config = dict(
    norm='rmsnorm',
    optimizer='soap_variant',
    final_lr_fraction=0.0,
    dataset='wikipedia_en',
)
Below are experts of layer 3 (counted from 0) of a mixture-of-experts language model. Rows are named router (the router's row for the expert), gate (a neuron's input weights, with its number), up (a neuron's input weights, with its number), down (a neuron's output weights, with its number) and show model dimensions 160-319. Each number is 200 + 40 x the weight over its row's rms, rounded and kept within 0 to 999.
After each expert's rows: "raises" lists some tokens whose logits its average output raises strongly, later layers aside; "mostly gets" lists some tokens that are sent to it at least half of the time. This comes from a sample of Wikipedia text that the model never trained on.

# expert 91
router,197,167,249,178,207,190,203,231,236,190,205,222,241,261,307,162,203,67,253,141,197,218,211,198,190,272,197,220,204,202,165,191,312,272,126,177,221,217,164,188,168,242,183,150,167,184,218,199,196,267,198,216,195,160,202,169,173,215,216,172,215,204,251,151,202,191,168,169,191,199,262,209,204,239,224,194,223,146,233,197,109,223,172,163,147,202,207,183,126,110,208,213,207,176,152,215,144,157,184,220,172,173,182,137,143,228,201,171,230,165,222,169,201,230,219,199,259,27,205,193,151,154,173,211,260,181,147,152,227,275,195,155,248,190,160,199,287,208,201,188,184,140,216,249,211,181,165,174,163,236,171,208,261,189,151,180,363,207,250,197
gate0,177,157,162,190,271,136,187,215,267,147,212,156,272,173,284,145,179,101,187,195,188,163,217,198,180,233,237,226,201,143,173,231,269,241,209,236,173,208,181,127,181,193,223,158,122,138,193,188,200,191,171,155,219,157,129,181,200,185,187,216,281,184,176,127,216,177,103,126,226,220,237,219,212,174,216,207,212,167,198,183,157,202,238,171,216,182,177,162,197,183,208,280,157,173,200,236,201,160,121,246,177,214,169,197,161,168,138,123,228,160,213,201,233,199,210,211,217,208,233,244,164,167,79,202,279,164,170,127,230,258,231,173,219,219,214,177,248,211,199,156,195,203,209,242,120,198,245,173,239,253,150,237,168,181,209,220,262,147,328,246
up0,133,209,242,150,228,252,195,203,252,157,224,204,175,236,197,174,266,119,310,280,146,188,184,167,150,252,155,217,152,144,250,124,220,177,196,128,176,179,199,120,204,270,171,172,204,209,203,173,158,182,153,222,142,132,191,133,162,219,212,198,191,141,174,275,195,210,123,185,198,160,255,203,183,223,213,223,231,236,254,259,136,243,195,119,226,149,134,191,165,218,167,244,238,195,223,284,224,159,188,191,190,178,180,157,196,176,168,185,172,220,220,218,252,204,255,220,200,172,276,207,195,147,257,235,182,173,116,198,226,249,239,176,249,208,136,193,210,186,164,178,152,138,276,157,204,228,149,227,143,213,185,191,180,222,135,177,255,221,230,233
down0,200,207,172,172,168,242,189,157,160,249,199,190,211,193,207,261,177,311,212,190,180,177,159,205,251,187,159,168,253,171,135,154,187,185,174,242,119,183,238,194,209,242,220,235,180,198,207,249,175,225,185,183,163,241,177,231,150,273,165,212,173,209,204,284,175,218,247,263,191,215,254,190,273,71,201,261,234,249,182,148,244,208,186,186,235,167,195,216,172,246,144,216,252,215,254,272,135,228,109,153,207,147,226,212,226,102,229,187,214,234,188,231,140,172,238,177,146,285,241,201,208,242,235,130,148,276,197,258,162,172,209,184,215,223,219,155,207,155,273,219,197,198,148,172,290,220,181,166,148,180,174,214,206,227,177,206,149,200,206,239
raises: ",", " and", " (", " of", "-", "."
mostly gets: " Location", " Total", " Preced", "See", " birth", " MPC"

# expert 31
router,179,170,268,226,93,173,188,209,184,181,147,211,203,222,243,255,146,178,202,211,163,232,199,232,200,199,198,179,173,229,222,213,272,221,195,235,269,151,156,212,183,188,270,187,219,176,232,194,220,203,267,221,120,222,191,244,244,192,199,179,214,137,208,174,218,231,192,212,161,224,290,264,183,165,198,183,217,242,201,259,204,207,196,242,272,199,187,224,184,251,219,246,248,211,174,200,188,253,190,175,179,179,189,182,161,243,198,173,194,193,191,216,196,171,193,203,277,181,191,237,167,200,246,212,268,194,208,238,173,257,192,152,208,238,330,189,230,199,206,190,208,181,227,227,221,255,153,268,190,242,235,209,264,180,159,97,180,236,197,179
gate0,203,191,121,172,216,206,193,225,235,243,236,166,160,290,290,170,138,117,288,264,231,197,208,240,191,178,161,216,179,155,182,209,247,181,201,163,220,233,249,194,149,208,260,229,284,195,164,155,200,207,246,194,240,238,193,182,173,265,279,223,286,169,271,182,224,133,177,227,123,204,182,196,207,224,179,170,205,198,155,204,143,204,240,223,115,204,203,147,239,227,186,201,127,200,212,275,121,263,188,187,155,251,184,248,158,175,174,246,227,271,275,195,237,193,219,232,212,225,244,223,240,235,230,182,238,143,217,152,255,297,162,190,154,217,169,168,230,207,247,234,238,186,164,181,158,215,211,151,157,249,184,190,235,267,165,161,233,240,254,230
up0,186,242,198,192,206,232,278,199,233,223,205,289,211,266,174,162,177,260,131,193,157,187,251,196,214,117,191,195,157,120,199,184,135,153,231,231,205,178,171,157,143,203,222,169,255,214,166,162,185,152,253,180,231,221,187,220,180,183,265,126,212,296,289,229,210,161,221,205,209,250,220,200,208,244,190,255,235,268,226,239,261,206,256,169,236,222,219,170,247,180,216,160,222,198,275,227,215,192,207,250,151,274,154,214,104,178,184,221,224,201,199,240,200,116,230,175,160,225,230,236,171,231,174,197,304,155,197,166,252,136,285,163,209,261,156,173,138,233,172,231,196,220,147,196,254,163,179,236,124,167,257,235,207,246,208,195,172,241,156,162
down0,231,189,231,206,164,163,254,208,160,198,238,180,241,200,274,208,145,244,125,182,208,232,178,160,216,201,221,197,172,182,218,232,226,159,219,202,184,173,140,224,228,151,201,221,201,225,171,146,197,141,242,264,132,220,212,234,247,162,242,136,189,163,188,235,207,231,216,176,142,191,277,159,182,172,209,146,209,299,179,224,249,212,226,162,145,109,206,170,116,215,220,191,195,198,189,188,186,194,241,189,270,150,144,238,165,298,226,233,188,184,208,203,220,241,242,102,159,240,255,213,187,214,203,124,159,333,257,214,246,274,216,248,159,251,221,227,217,218,146,186,253,193,254,177,278,205,191,234,204,190,236,179,178,175,223,186,205,173,184,191
raises: "'", " (", " like", " of", " for"
mostly gets: " team", " people", " game", " women", " player", " member"

# expert 54
router,192,225,293,210,187,237,191,199,171,144,223,297,237,154,228,145,162,179,218,239,134,193,113,171,210,228,206,160,198,198,178,224,286,174,248,224,215,226,222,201,282,241,227,174,213,206,118,205,185,197,185,197,182,216,147,250,208,168,221,205,165,237,272,236,221,133,170,232,174,227,190,200,139,176,218,201,253,275,232,233,195,157,162,170,127,221,131,147,207,160,206,205,144,135,166,223,170,231,236,232,110,169,239,128,272,212,106,160,262,221,122,177,151,200,164,194,188,150,154,242,252,167,266,145,221,172,230,205,244,204,271,154,220,216,177,188,238,166,231,228,221,220,185,202,208,196,205,221,198,183,139,248,297,228,286,232,216,188,242,167
gate0,203,208,272,155,206,233,255,234,227,179,169,202,216,276,221,142,282,198,194,199,103,246,177,226,242,138,129,234,202,145,189,220,174,84,184,209,198,231,142,171,204,209,202,225,134,246,188,251,248,162,200,179,158,237,216,218,216,213,230,227,216,217,199,228,236,221,221,245,253,200,242,187,177,160,206,222,202,211,232,199,236,262,224,207,244,222,145,233,202,167,216,184,208,235,156,180,190,237,231,83,157,247,214,147,250,173,199,220,255,208,211,170,209,191,266,118,229,204,147,247,203,221,227,212,210,228,173,197,228,264,226,197,250,219,224,191,169,198,147,213,221,204,126,197,198,244,213,208,212,169,196,231,180,224,190,297,242,202,218,167
up0,197,138,220,214,158,204,293,176,241,153,167,238,263,118,217,217,169,194,241,203,245,176,194,217,187,272,162,200,118,142,147,193,255,175,182,235,229,264,176,155,218,170,131,191,186,248,171,244,224,180,234,238,251,236,249,181,162,167,171,212,155,249,165,144,194,144,165,207,192,254,214,96,167,224,233,142,208,261,177,109,177,136,204,206,165,208,239,229,210,185,248,201,207,207,210,188,230,194,286,229,219,232,251,197,206,167,258,180,219,244,188,165,209,187,229,176,209,192,189,170,199,189,268,130,194,177,201,169,179,194,253,198,260,249,232,169,242,165,169,225,197,120,181,276,188,178,149,203,215,150,168,237,194,207,200,209,160,188,187,125
down0,207,212,164,141,241,180,238,233,139,219,175,161,227,205,282,173,257,282,160,214,154,176,207,248,189,215,137,196,218,191,216,185,200,167,177,214,170,262,206,163,172,216,129,177,177,247,166,296,173,188,242,205,241,239,222,237,183,244,226,211,232,250,140,233,232,182,222,199,192,238,234,214,250,224,221,197,202,191,220,283,225,179,195,180,156,151,148,245,203,177,253,180,151,197,176,272,232,211,249,169,148,182,234,159,226,194,196,190,196,205,199,182,195,169,238,167,162,196,133,211,242,192,214,209,224,185,239,258,222,253,199,187,206,179,177,127,190,216,173,224,192,239,94,208,202,193,199,217,194,194,124,170,165,189,193,200,169,227,191,228
raises: "ic", "do", "go"
mostly gets: " San", " An", " Man", " Paul", " Michael", " David"

# expert 45
router,146,168,217,235,264,222,204,138,244,210,162,244,255,216,233,242,177,111,298,186,117,228,164,246,92,189,266,188,217,237,159,139,271,292,108,213,252,214,154,187,211,215,205,113,143,219,210,207,219,220,266,252,217,280,185,173,204,128,211,255,257,234,202,102,227,159,182,204,190,172,238,192,182,182,160,191,229,191,198,211,150,217,165,141,155,176,178,179,207,210,204,233,211,223,169,200,168,180,152,222,178,199,227,120,138,220,183,155,290,196,170,230,149,221,168,241,186,143,190,203,171,188,159,155,237,180,176,137,184,295,187,148,252,188,152,172,194,182,184,216,189,144,211,248,221,208,116,185,138,208,214,208,300,286,126,238,253,233,247,234
gate0,193,175,206,178,278,167,204,237,125,267,283,229,229,277,147,235,210,218,195,205,227,217,235,223,158,165,259,202,221,247,176,226,273,245,116,179,194,197,235,251,223,214,214,153,139,209,199,180,239,195,232,229,179,270,188,214,234,138,261,253,185,229,209,143,225,115,175,155,149,220,187,194,224,159,195,181,223,183,265,249,223,201,153,278,231,226,181,161,216,249,147,235,198,264,172,198,202,168,150,190,195,190,212,238,205,162,230,213,196,210,160,121,194,193,117,200,206,205,204,267,212,254,163,195,271,253,201,103,199,190,179,247,246,212,251,211,251,227,157,210,143,175,103,205,256,258,154,234,134,197,182,89,201,220,163,226,231,178,179,112
up0,214,200,161,219,162,235,257,316,190,225,209,135,215,221,232,193,218,173,192,277,176,189,144,199,219,288,205,203,284,195,150,164,183,165,203,190,235,178,273,195,145,219,166,233,253,194,174,177,142,174,154,173,248,188,241,195,198,215,202,194,263,186,158,255,200,240,218,224,228,153,185,244,187,213,186,254,232,240,249,121,281,230,213,160,135,227,187,200,223,119,227,209,256,249,200,157,245,222,216,198,151,155,206,227,199,320,186,179,183,150,199,164,212,200,233,274,208,155,158,222,131,216,220,211,150,169,238,172,144,211,215,220,198,172,181,173,198,179,160,137,165,185,223,145,198,165,244,184,245,208,211,312,199,185,302,191,197,248,170,195
down0,295,124,223,184,197,229,123,150,244,137,202,149,169,189,225,141,132,207,203,188,178,177,209,250,180,213,169,172,147,139,195,256,212,224,222,220,186,158,194,169,211,221,231,245,181,180,121,170,240,173,180,205,120,136,151,245,187,235,184,185,187,231,226,164,144,312,128,189,277,228,116,226,212,200,204,267,203,201,225,156,181,230,254,208,179,269,213,170,171,233,175,193,193,186,256,218,215,161,247,170,206,190,223,194,198,163,181,125,178,161,264,234,254,233,174,83,215,238,116,217,238,216,240,264,195,236,166,262,247,144,201,195,160,199,153,255,119,206,228,200,224,141,99,162,188,164,187,281,258,189,210,163,151,231,231,223,158,214,218,226
raises: ",", ".", " the", " by", " and", " ("
mostly gets: " =", "=", " called", " born", " Location", "See"

# expert 72
router,182,170,191,258,178,173,177,205,149,206,213,245,210,190,231,192,159,225,179,325,150,253,112,223,153,187,198,163,195,223,144,204,268,244,215,242,207,293,220,204,181,205,216,250,222,205,47,110,174,232,179,166,192,164,163,206,257,225,192,112,235,160,219,237,141,229,178,193,174,177,204,249,182,208,215,196,256,184,210,211,220,153,195,271,196,136,170,162,258,206,189,213,129,151,270,274,218,181,198,204,166,217,299,207,201,157,181,211,261,235,203,227,131,111,206,211,173,179,265,127,229,222,185,167,190,244,232,171,195,202,239,182,170,195,189,146,183,148,245,202,211,232,178,237,245,178,247,233,183,176,121,244,264,174,177,189,249,238,178,151
gate0,141,215,243,154,213,230,190,266,213,192,195,255,201,258,185,231,238,180,117,255,203,258,239,143,192,192,130,190,167,192,203,294,304,244,192,177,181,247,266,225,242,158,222,259,219,199,212,138,191,195,212,205,205,170,147,180,226,148,190,275,163,141,239,222,194,172,219,162,237,213,236,198,239,197,203,196,181,229,208,164,278,164,154,196,182,258,179,166,190,232,186,161,218,131,194,162,213,192,197,168,206,224,208,202,275,240,203,139,161,238,156,207,228,179,85,172,169,283,170,241,197,241,209,157,232,243,172,160,189,191,218,193,213,188,64,219,198,190,194,238,287,234,247,190,184,172,165,263,215,162,188,251,185,227,155,203,235,192,206,227
up0,214,168,207,249,206,189,230,174,216,193,221,191,160,242,215,235,194,234,185,162,206,207,182,195,117,147,168,210,193,211,212,277,175,126,192,185,201,196,197,251,207,302,221,235,181,190,141,153,139,185,180,134,234,157,176,261,143,238,177,188,237,193,192,224,247,223,189,217,243,206,261,247,252,207,162,234,196,233,146,187,190,174,104,201,156,213,223,267,193,218,172,207,169,169,157,221,238,252,161,229,240,155,157,269,164,246,189,206,165,248,249,216,179,167,190,194,217,201,214,215,298,234,237,222,199,299,207,245,223,182,203,163,202,144,199,200,216,207,213,181,251,257,159,254,148,252,229,206,210,195,209,207,216,234,222,139,231,259,229,148
down0,163,145,136,197,173,148,220,183,260,287,118,214,279,213,265,282,273,223,236,115,252,195,183,185,198,112,155,171,187,269,205,222,204,183,165,190,161,146,147,240,241,128,251,237,222,154,225,195,200,239,154,261,247,181,134,207,142,197,184,267,163,235,174,138,159,104,161,200,160,152,244,229,146,237,157,196,203,192,212,204,145,162,192,176,203,280,130,278,147,301,155,199,204,235,172,193,210,205,188,217,184,275,154,212,159,186,222,151,201,210,176,225,175,182,164,289,212,241,260,215,232,326,178,208,198,242,205,247,149,224,199,175,164,135,156,238,218,176,220,228,163,231,211,219,158,200,119,228,224,208,223,244,169,237,214,196,220,167,202,224
raises: "if", ".", "ender", "J", "ig"
mostly gets: " He", " P", " S", " T", " I", " M"

# expert 88
router,153,242,181,206,143,194,204,210,201,195,247,268,197,167,156,167,182,187,200,295,189,252,119,177,164,218,261,196,208,200,163,238,290,213,178,239,186,244,189,236,197,150,173,247,259,181,113,64,156,225,227,214,183,151,194,171,197,184,181,125,199,200,222,262,147,233,199,174,192,234,182,238,196,214,228,188,259,109,192,187,271,162,204,294,239,151,218,202,229,177,186,137,185,170,152,193,251,167,243,192,155,199,212,181,226,188,152,208,300,206,98,183,151,150,181,249,199,197,285,172,206,202,157,202,156,208,187,218,164,219,189,257,191,217,178,79,163,176,195,242,277,186,215,200,239,168,245,193,274,208,108,262,222,238,161,143,203,263,212,120
gate0,229,172,187,167,269,215,197,228,256,172,215,254,187,131,269,150,189,182,196,180,236,143,127,147,220,183,173,248,183,221,221,159,185,154,202,176,208,155,140,164,210,213,151,202,197,111,178,205,163,212,196,109,174,237,147,268,237,230,169,212,183,158,172,184,197,132,103,123,255,165,176,231,210,177,163,192,209,101,227,177,240,171,91,197,225,212,194,184,233,75,199,179,191,227,182,251,228,219,181,189,178,163,243,194,252,186,109,185,197,191,119,187,242,207,254,179,196,179,234,162,187,218,164,188,205,183,233,187,212,220,210,193,241,247,251,263,249,190,173,207,252,171,152,165,199,158,278,187,161,241,210,225,197,155,240,181,234,154,230,185
up0,245,218,289,144,182,226,194,232,200,194,211,217,174,204,217,292,193,138,181,129,204,174,208,217,181,185,160,148,222,261,140,200,158,185,230,281,208,327,220,143,258,213,198,278,236,232,230,223,166,169,254,178,186,137,185,181,218,211,161,137,219,191,190,336,167,223,155,209,160,142,222,176,210,138,171,124,232,241,205,197,95,182,234,195,80,193,216,274,183,222,226,140,126,152,177,151,158,228,161,240,148,208,231,172,194,217,128,208,189,213,190,211,229,199,153,226,248,251,210,237,236,187,185,277,170,206,218,176,217,127,191,192,180,246,207,207,261,174,232,241,204,179,124,186,153,184,188,209,184,214,187,174,180,259,257,190,259,149,189,275
down0,115,215,254,153,179,148,225,211,203,237,211,249,207,175,132,215,150,133,229,153,275,257,173,98,229,241,169,208,163,172,157,243,175,199,268,208,203,267,173,232,201,140,218,160,172,175,137,135,229,233,115,157,205,256,315,243,202,207,145,234,190,193,185,263,233,251,170,189,205,217,173,241,115,261,199,230,129,205,142,226,167,262,243,216,176,189,186,187,207,258,189,187,218,233,188,242,257,237,226,172,173,162,255,150,230,195,213,224,234,244,188,190,194,167,234,166,150,218,142,167,214,172,211,199,220,200,175,143,239,245,291,163,240,179,199,180,195,183,205,116,202,238,199,195,152,160,192,155,126,169,231,215,170,171,132,241,207,180,182,201
raises: "ash", "ü", "ender", "ign", "yl", "uck"
mostly gets: " A", "N", "S", " B", " P", "E"

# expert 81
router,265,241,235,178,228,236,218,126,199,185,229,248,248,281,207,210,196,170,192,165,204,186,181,231,196,211,203,165,238,115,207,221,171,128,234,130,217,233,186,188,252,209,189,125,187,146,178,159,185,223,169,178,185,248,157,135,226,100,313,129,195,123,231,226,255,230,214,213,212,188,242,173,140,197,212,175,204,203,274,224,171,201,157,287,245,306,125,186,213,226,162,213,230,185,185,228,187,226,139,195,206,223,225,180,204,213,189,188,314,312,170,162,171,164,166,264,205,217,215,123,258,171,217,207,260,193,207,185,203,285,171,238,198,179,202,206,208,174,189,221,164,218,233,141,247,128,216,156,195,234,211,176,188,186,194,223,270,236,334,177
gate0,256,110,240,191,186,207,249,152,151,222,253,235,159,228,194,253,206,202,217,232,236,162,259,280,211,108,243,107,218,161,185,249,206,239,194,229,244,172,233,215,158,247,189,199,251,158,194,167,256,190,192,234,222,216,192,241,174,126,235,145,145,178,188,217,179,241,186,244,139,173,280,267,209,230,230,227,192,140,221,243,143,272,211,215,122,216,182,258,219,218,193,241,149,147,188,274,214,174,131,173,165,201,193,266,245,212,179,212,268,223,162,213,175,135,186,223,196,207,161,207,144,230,172,166,225,260,53,213,205,199,248,238,219,232,281,221,236,160,197,236,168,186,169,185,199,244,199,241,216,195,251,128,141,168,176,227,229,233,277,206
up0,150,140,207,259,221,209,213,225,251,211,197,182,135,184,242,160,221,159,225,209,155,161,164,223,232,157,149,245,237,176,195,190,176,225,361,221,234,171,214,189,229,201,178,257,175,154,207,185,247,205,232,237,210,144,144,178,142,148,188,210,220,204,195,286,195,210,188,183,159,222,115,154,228,211,223,234,270,147,232,251,267,206,193,215,162,246,153,233,211,180,136,207,219,238,217,159,206,187,210,184,276,199,119,164,236,234,140,208,194,267,175,204,206,166,177,200,140,118,198,200,226,211,295,183,118,322,212,195,168,171,241,159,250,154,250,285,264,196,191,174,169,214,186,200,155,241,250,278,169,235,76,200,257,232,251,246,147,161,188,210
down0,214,231,221,255,192,219,81,239,157,155,248,278,216,160,130,197,171,167,212,227,194,195,165,242,176,159,154,344,217,210,131,264,168,172,198,187,166,164,80,237,197,184,205,208,153,205,206,206,206,171,185,248,243,183,204,154,232,216,183,221,161,168,180,253,185,144,238,173,263,224,220,233,175,245,187,162,136,177,211,226,229,206,195,155,238,206,227,180,263,208,200,210,188,226,195,221,250,191,235,231,227,231,183,235,191,258,283,178,169,151,168,226,180,214,110,193,241,209,178,146,122,228,192,219,198,209,222,166,219,230,229,137,213,134,155,175,267,290,201,175,277,240,218,188,237,218,176,170,225,218,211,169,201,245,184,276,226,186,207,93
raises: " its", " his", " the", " other", " their", " others"
mostly gets: " of", " and", " for", " or", " but", " &"

# expert 28
router,186,180,243,149,253,178,147,140,221,198,174,198,268,217,214,202,159,130,291,243,151,224,148,270,176,154,242,254,153,173,157,175,256,244,193,125,219,278,210,162,220,205,259,205,157,196,135,179,216,170,220,227,185,266,185,234,258,219,221,246,182,216,188,184,194,310,137,166,213,200,144,236,215,266,253,157,309,203,257,193,234,263,162,222,151,203,236,123,181,215,181,207,225,203,197,246,198,206,199,220,232,141,229,206,152,230,195,168,206,205,239,260,213,206,206,134,205,217,231,219,117,224,147,201,162,220,167,210,139,189,223,195,227,185,217,243,160,185,209,186,199,142,209,95,229,147,199,240,210,185,152,192,248,190,238,266,160,287,189,290
gate0,285,220,200,126,234,150,218,185,288,188,249,191,185,202,229,204,227,76,247,201,192,184,131,240,304,221,159,147,191,214,200,152,248,220,180,209,157,171,212,240,117,212,201,205,230,202,174,187,206,175,225,275,171,158,226,171,207,155,222,143,163,219,232,234,208,271,207,186,205,164,253,221,215,208,193,192,227,155,165,218,172,216,222,160,164,197,212,234,184,76,139,165,174,231,191,148,180,149,226,202,210,187,219,170,221,254,113,209,200,233,160,169,169,225,241,202,217,150,182,160,232,199,208,169,194,234,226,162,199,182,154,259,108,290,110,230,200,204,191,227,214,226,169,121,182,243,182,229,200,193,182,209,230,246,217,203,137,238,174,275
up0,160,213,170,226,103,139,162,185,309,189,203,179,196,189,202,229,197,185,245,214,220,228,168,145,157,194,224,197,217,197,206,192,196,175,180,203,247,158,135,158,159,196,148,250,219,243,214,238,195,179,153,201,183,211,143,140,131,152,142,263,203,183,112,252,257,166,130,205,156,121,211,209,205,216,230,186,141,171,275,168,206,255,250,194,265,239,198,259,207,228,205,197,230,194,268,155,220,136,122,196,207,206,202,273,198,152,154,170,287,192,210,182,181,182,215,167,253,178,152,181,206,208,152,274,209,207,210,204,201,179,217,141,233,204,201,213,221,194,168,217,232,177,199,230,228,215,219,167,158,259,172,111,202,176,216,232,131,256,206,179
down0,152,206,189,277,221,258,225,104,203,183,247,207,196,204,235,98,274,172,203,227,211,242,249,200,147,220,202,179,157,164,264,182,202,157,237,191,179,194,213,260,201,202,174,168,208,175,180,211,218,168,205,184,222,247,223,216,176,173,163,187,230,189,282,164,103,152,202,154,233,164,230,210,232,227,124,118,216,194,209,238,169,208,154,183,176,189,197,177,133,170,205,243,132,209,126,163,201,260,139,124,185,247,169,235,196,185,188,223,166,197,199,190,150,202,170,240,182,196,168,180,270,194,156,169,167,256,227,196,207,225,219,206,143,182,196,214,242,207,206,220,176,216,267,207,197,188,156,203,298,179,263,254,182,190,171,226,320,202,126,190
raises: "UP", "the", "J", "ep"
mostly gets: " ", " \"", " (", " 2", " A", " 1"

# expert 61
router,256,203,188,181,195,217,172,125,173,163,198,196,212,179,199,235,212,167,197,233,168,277,126,209,198,266,222,254,162,194,169,153,217,260,174,206,247,213,197,176,215,190,193,241,165,200,212,160,178,221,184,176,177,220,209,201,209,251,227,178,123,164,198,196,181,266,151,203,134,168,171,137,175,240,176,214,236,242,256,238,183,253,128,201,243,146,133,220,185,201,87,197,194,205,254,301,205,242,213,174,142,239,218,161,243,218,179,155,185,210,133,170,170,261,264,222,220,209,239,189,172,191,146,187,223,169,138,174,200,212,213,161,217,210,255,235,164,123,198,189,197,194,186,181,186,171,222,125,207,223,192,179,215,183,222,214,225,274,257,262
gate0,235,221,156,190,197,206,208,171,254,172,284,207,168,236,260,155,181,93,233,201,149,195,284,222,209,280,199,169,206,226,163,202,235,239,236,166,120,166,167,243,209,273,248,205,204,166,170,144,217,272,111,227,136,217,217,229,179,236,238,240,171,182,179,210,200,176,188,229,170,195,207,162,206,195,197,216,229,165,239,212,188,216,165,175,197,221,174,157,243,138,184,255,102,214,195,163,174,181,193,211,142,170,125,193,157,195,134,91,185,189,186,228,168,208,142,269,200,154,138,168,171,246,229,200,197,160,171,169,218,190,97,200,207,167,171,244,221,195,213,163,193,189,127,159,149,134,214,228,185,145,128,144,165,195,253,203,267,240,259,207
up0,241,228,110,202,166,149,174,237,187,220,267,267,184,206,194,277,262,216,227,197,223,197,132,134,95,182,209,179,186,147,144,178,174,145,204,184,103,158,225,136,232,187,201,161,182,222,169,201,215,266,243,183,182,159,194,140,214,119,230,233,169,245,184,210,213,261,222,232,217,235,118,178,182,234,146,210,175,135,150,142,184,121,224,230,142,270,218,150,202,160,239,153,188,197,158,197,238,203,186,144,250,224,259,271,233,179,171,245,215,230,136,179,209,220,138,168,209,184,222,266,162,236,221,251,186,211,258,252,237,230,208,194,217,186,226,237,191,221,263,199,162,250,188,205,292,236,216,212,181,221,179,263,206,247,236,196,186,224,175,179
down0,173,188,203,232,230,169,148,146,154,288,165,198,167,210,156,287,239,181,189,224,232,279,170,221,183,262,177,195,184,172,230,185,177,181,239,182,244,212,102,214,202,229,216,255,276,291,186,185,233,213,192,194,235,287,181,187,229,197,225,210,232,278,191,243,153,290,220,234,228,194,207,229,158,168,250,247,275,225,192,158,183,303,205,248,89,216,211,181,172,180,167,183,210,256,266,230,215,172,182,152,223,192,226,164,184,180,136,262,218,237,204,173,151,191,251,125,153,142,188,214,228,123,253,210,88,245,222,202,211,222,134,232,76,205,184,130,168,242,157,220,246,212,257,180,227,190,208,275,231,241,148,223,227,190,232,206,128,191,234,243
raises: "\".", ".\"", "–25", " |", "\""
mostly gets: " ", " 2", " 1", " 6", " 0", " —"

# expert 71
router,194,117,247,203,240,164,183,157,207,206,111,261,161,203,184,223,216,245,223,217,229,210,202,215,247,199,246,215,223,199,140,172,232,285,230,168,199,250,165,316,263,228,234,265,251,167,197,234,203,257,254,206,210,192,192,118,157,186,258,181,187,117,188,193,200,265,137,203,179,181,219,206,200,154,233,241,194,180,186,167,186,214,144,174,167,226,192,239,247,149,168,148,194,174,184,207,185,133,184,166,203,181,221,205,218,215,226,166,202,228,206,170,217,201,222,187,214,239,210,192,248,181,139,196,234,127,126,165,139,203,214,148,197,206,310,109,115,171,274,194,186,206,212,114,301,209,237,163,214,207,153,175,235,232,180,197,149,171,194,249
gate0,169,168,256,254,252,189,170,238,265,216,198,147,259,185,192,225,232,251,267,222,248,241,149,188,183,253,194,183,228,117,134,145,256,225,152,200,144,255,239,246,224,167,245,199,242,165,198,151,182,236,210,52,200,247,187,237,206,146,194,217,217,182,202,216,169,236,262,195,210,163,122,181,206,161,182,188,195,261,249,202,157,170,313,197,174,122,228,159,179,224,193,188,195,155,222,254,196,270,206,193,182,243,282,272,220,205,171,283,205,188,190,196,207,174,207,188,245,162,202,209,196,214,161,157,206,254,253,255,148,298,242,174,197,108,187,141,169,189,210,223,300,197,170,241,170,191,163,193,231,233,205,297,223,220,251,130,174,151,216,176
up0,199,185,192,154,230,216,111,171,249,216,194,227,215,257,207,120,254,160,197,97,233,233,228,220,196,147,225,316,210,188,218,250,156,167,171,204,186,259,112,198,211,209,290,285,220,254,228,194,278,151,184,112,298,189,196,296,223,226,211,171,162,239,224,233,190,171,187,215,195,162,261,196,184,184,176,231,149,236,203,212,274,179,254,195,159,136,132,180,179,215,218,188,214,210,150,154,245,199,244,153,166,215,191,266,198,196,206,161,271,220,214,184,160,252,165,160,225,124,220,143,179,190,173,235,169,191,227,183,188,243,187,186,216,204,203,188,155,207,125,114,293,244,155,167,209,167,167,200,159,206,120,197,219,254,162,205,176,216,213,188
down0,182,195,185,255,247,259,212,264,208,255,195,172,149,214,307,202,247,147,162,120,203,215,182,148,153,244,80,181,214,220,265,201,267,284,169,189,200,243,157,211,207,190,284,200,191,165,240,187,230,221,225,193,241,196,220,220,209,203,189,242,222,231,182,200,177,162,141,183,186,197,237,194,204,214,243,201,131,193,132,190,155,246,246,219,149,199,199,165,183,224,224,242,155,219,174,209,200,173,261,231,117,280,178,303,157,246,195,189,175,191,249,168,128,200,213,160,182,191,171,126,181,243,151,207,155,292,225,214,209,200,199,115,174,203,117,220,193,207,98,232,247,173,159,245,150,227,137,141,189,161,106,202,195,208,204,208,141,226,261,210
raises: "th", " km", "%", "–20", "0,000", ".3%"
mostly gets: " the", " 6", " 9", " 8", " 4", " 5"